Experts of a small language model.
Training: a variant of Muon for the experts, 4372 steps.
Below are experts of layer 5 (counted from 0) of a mixture-of-experts language model. Rows are named router (the router's row for the expert) and show model dimensions 0-159. Each number is 128 + 24 x the weight over its row's rms, rounded and kept within 0 to 255. Numbers have three digits each.
After each expert's rows: "comes after" lists some tokens at least twice as common just before its tokens as in all text; "comes before" lists some tokens at least twice as common just after its tokens as in all text. This comes from a sample of Wikipedia text that the model never trained on. Tokens count by the router's weight.

# expert 26
router:117139135163113158085134079159124149133156109107131127168141148156141108140065121128106190143118090115137140133106124137105132116158133142143107115119094136153062126156137139167171189123165120104153138157143115111162135124140123117101117134148132136143134167138119133180124111154140082167127132125117130115112150117159120168116083120122100141126158145128120125162090082111125121122181140099093143129147124115164132148142161120163132141082158149170139159130132100136161113121146160
comes after: ".", "\n", ",", ")", " due", ")."
comes before: "\n", "-", "==", " the", "The", "In"

# expert 31
router:154141127132135105128102096151044165117130113122107090131158122145105121143097107114078119160147129095153123138184117111105148106118152136125114150193121170135126146103124138146156164127112131118105135122065141134140133168148127117130114126110152113147122133103117115149145135109080089134130114117127118160097101093125152145136085141145175199110142123118136120105113125137134122128126127131124109149162132115156128191156155145141121088068130112132102148134082116143167127127130164
comes after: "\n", " |", ":", "\"", " /", ")."
comes before: "1", "2", "W", "N", "S", "E"

# expert 47
router:168119147137096159120107099154133162126115115147088119168128122213128090195149134164147144150141121112103156124142107132108153120161136119148110095112126119139103126089125127128156105116112085136130154143122090138198123165105118122124101125092150095172121137134113149177162099119125141119137121126103101136163157131131152158123132157138131139145098124143143087061113093121134155123106138099141114131152129130134129146202141129147121114115133136105164171138118108156129118121109106
comes after: " the", " a", " The", " first", "The", " World"
comes before: " of", " in", " was", " to", " for", " War"

# expert 25
router:137132141111105129138136129120121142140121106104134112189134077114142117133122166119148108131169132081136169190147110105061139105146173137101117107142115127134127132090115082138158153121155149114112118157083082140130095146117128138149150158095116067131096127140069125127150113109103151185141132091096164146108099138109174153143084134132132151143117133104101107121082124089130108140145152131100130163122130110115139127172152127140133103123128149157165134146111126146143137111139119
comes after: " his", "s", " the", " her", " their", " a"
comes before: ",", ".", " in", " and", " of", "ing"

# expert 41
router:121151136070135182091118097141136158104119120128113128117162161164121132107089163132108126126141161075178131147150139145086132099147152138146125161133108144169112115108157101156117138141155109107145144150099111121166159110106144080083139081102142083126146124149148108133143127109091112175180123129137166112140126142120152165144140115156120136112134120175103097120112124092137134151162149100101147156123127127148170134121130122190122113120142138104164120165129134172127115133131152
comes after: " ", "1", "2", " on", " in", "ed"
comes before: "0", "1", " the", "2", "9", "8"

# expert 34
router:120140156127138197088178097136103100132100120100104093107137143182128117109151154120105141203155123111148126121132150080135132092157146126133117085157111088145115140103158118112139137065154129136121174155137078152145116145155158123137145112126154106147108154117087121131152070140125133149107101138107116140140152140136120155143120119121121150155132093169123122143113122119112176134128126148139157157111123115116129123145157110131143112094145150089139131183133094152144115100156156
comes after: "0", "9", "1", "2", "8", "7"
comes before: " |", "–", ")", ",", ".", " ("

# expert 9
router:110146116135108154122116119127118155130110110137088143152147137142123072132127136079131153128186082127174132138136114131124128112137159121130134120148144154141089138075128101176152157133121118083147141191146133149148146099086189110158161106144119144142153127110111105164154069133096124143150129131126171132155139136150181151185126136129105157124156104185127113128115107111136119148178179146103127129134137119160161131122141124159148132079113124123125113115123123134140093118125113
comes after: "\n", ".", "==", "===", " ==", " ="
comes before: "\n", "==", "The", "In", "-", "==="

# expert 39
router:136138132091119152068138117135109125124126098101143142129164096158110127096103143115131174145123123128181173141137125125114128111148155149115132101120100115130097160136117085109142137132118144109148106129113120119114121149167143092131209139121135096152142138138118142151141097139093131189137105129095126140082178127107134142119146119120106146128140141123118119111136048148129126133163154104164157163181136113130117146138121117124094117071137156110135124185169094146136105119156156
comes after: " R", ".", "0", "'", "R", " with"
comes before: " |", ";", "–", " first", " (", "%"

# expert 44
router:142105141107159172087106119126136132096120103077098113126142138136121102137098142141116191159119131091123124112161135132127118087153168142125111147177135153131118117078132093129132134135122116090109132133116130173141059126132116095117134149129144129107110121151141142172126073097095136181142098129120118110130174144127167136144110170150170147126145131115156081101141133110116162113119137092125161141136167084134155114131184107156157096113110110113145127157125145130107094116131154
comes after: " ", " D", " L", " March", " January", " November"
comes before: "1", "2", "3", "4", "9", "0"

# expert 16
router:114133127101120156132162112098153146134106141114106107170126102153153108167146135145137139151182120123105135165184095112097156135130155106118118105132113131135113175120125117123139129101125079093130150137133080106155109154110129135165155131130140115132140124116122099141149130133113136139139116134116152164141176105128201143137135114160109154116153097091074042107097110093120132152158112082097117180162159130146125125155138104143143133127121140109171144122126100164155125132142123
comes after: " the", " The", "The", " this", " United", " National"
comes before: " of", ".", ",", " was", " is", " in"

# expert 7
router:085124167145101127131170119104078128106144112132080152145087092154107140128094129110083122148142120083134130153158120098073130124146125122103102099136099098136117137141112113174149184126124138148124133130162142182144155155114114098133159141103159122119104131124110106117118135149110118137157133149098132099168152110142138154158133143135135159126125132162084121147122119165163173167114119111134141150151167121180152140124165082143131155127173170121105162165114124133147120118111155
comes after: "0", ")", "3", "5", "4", " "
comes before: " ", "\n", " \"", " —", " MF", " +"

# expert 42
router:102142136180108150142092118152143188144138143124098112132099088124149101153115144135126150153174123107156174133127097101059122121126147133154082087139127152145111116099155146165157137114118132133101128137121116123140160146124120097168163125116120124124109176119131126133155122128053114152158135175123135135126125140134183142142125127130158156148114089145118128125082085132139136154139095137123151139155187093148126159131138153117117096127118169149117174155130093138127171136136130
comes after: "\n", " ", "1", "3", "2", "-"
comes before: " ", ":", " \"", " The", " S", "7"

# expert 36
router:161157121171145138138163152107103188115134083120146112139129102152152160140137120098135116157126125111161158169142081117140169111126174136156125131147104146137104127138143107125144149158145136120103142122105117157166128127114135107156135115156140116160115198137096086175149141132077101147133080137131114108105122099122149148117129149127130165119164116160140129075123143122159116156131149072103155183121121083155112118114124152144103111136135119132129133121103108173160080121145131
comes after: " ", " (", "3", " /", "\"", "5"
comes before: " ", "1", "\n", "2", "born", ":"

# expert 29
router:165125141150130144094097108121119141113146128142113100142135130139121108107138137115105121137150132068114135115150097072098121049159145100149137152162135145161129125065112148150158179112136156151137125136120110129170162129128205113172150143150134112136122153090123130114130113121098132167127094120117115109122164144136155153157145101095158154139128063145118148122113116108149135131104139127128137143130145127134140191126144104103137109123136119149140144166069114139165131088147128
comes after: " ", "–", "1", ",", "-", "/"
comes before: "0", "9", "2", "1", " |", "8"

# expert 1
router:117131113124074155159129106128100138122180095097144129133125107128194109119135124100150110141107100083112164118142112124157133107145185117118111124179081131130089138134121133132123130143086140148127111155138115165126088148130163146110120195104139113192167139115101152134100109109089159158170099137136144139145166107155169159136156124120128167131139101149140087149112145099144141120149129089110125126144155110137115122152110123111169148125125149136131145169133146142113091095118121
comes after: " |", "|", " ", ";", ":", ")"
comes before: "1", "2", " |", "3", "0", "4"

# expert 45
router:134118122120115189118132100124099147120130107145105105109131113128161110125115136076114109110162096083113135163144076101074153100112180097136098177138111143173097150119131156163156134101130075103131127149156092112154127128093212124147124113117156132174131146093123120143145094153129101132160115144137128166144144113134157148144141150118127155122108108136093100113109142109098150124134168129110121141120122142133115150130102093093139096149115154147104143151132111157161125099144121
comes after: "2", " the", "1", " ", "0", "9"
comes before: "0", "1", "2", "9", "8", "th"

# expert 4
router:130179163101099133136098130103126135116110123097126095103125144128154097148093168147131106151140104103175145114115144101089128121108145092125123148140120135136105156139119136131126142088120087152088125136123128106126116131078165092132152164138171129133136156128141098151149114127123103158149101164150170156152144120165127144185119160120165143142107093137098127121096128105133131123156136096068133141100139110162132174163159112127118090160176193124126137175136116151134147131144142
comes after: "\n", ")", " used", " served", " has", " based"
comes before: " ", " the", " a", " List", " S", " Born"

# expert 46
router:135134169154143173084138134163095121122093118105108126137143113198148139149135173108103104159143097117163115155136064140122135083099120117155137101135123106141105148073159106143152134144128132142109142151106091114127127154127135065141105130137155145145121167125134106153128123109131117143108114121127113134156179152156130150139080132165123132163165100109095131141101130071160145155139128130148158165174096106134105144141147138120114123131142125091147148133146091169155098116135132
comes after: "9", "0", "1", "2", "8", "7"
comes before: ",", ")", "8", "4", "5", "6"

# expert 10
router:184135120121125146147148116106143136084110128109119098083094103141138118145093160112143136180107116085174156121127124107108132084127161113146166077121106153168120131167138111162139167085108064120120133116082113107146154168113154112129135131128153128133161146125134102142115109108112153108139101128136148155187120115085174127160121120144129125160130085134125113119097137124110151137164127149112157164128132115170108113131130122073097121140095105096143145145123128142142125110166150
comes after: " was", "-", " is", "==", " (", ")"
comes before: " by", " a", " in", " to", ":", " as"

# expert 40
router:168116109140110158106076100145150145123119100107120135150142147145157105160120129069137131197168084132125129116156120133069117117111134124152115099121126144140129105122155167147150131156123139118083097178146136149170129131118149061165121143127172131133131187152115151103126139151117167147128131128088141102119155131120128194132117147134146149145113119114096106134109122128137146117165162131139146103148111107129164169147124134116126136105155135142126155149083068153131117115134133
comes after: " |", " part", " end", " University", " one", "iege"
comes before: "|", " the", " a", " his", "|---|---|---|---|", "|---|---|---|---|---|"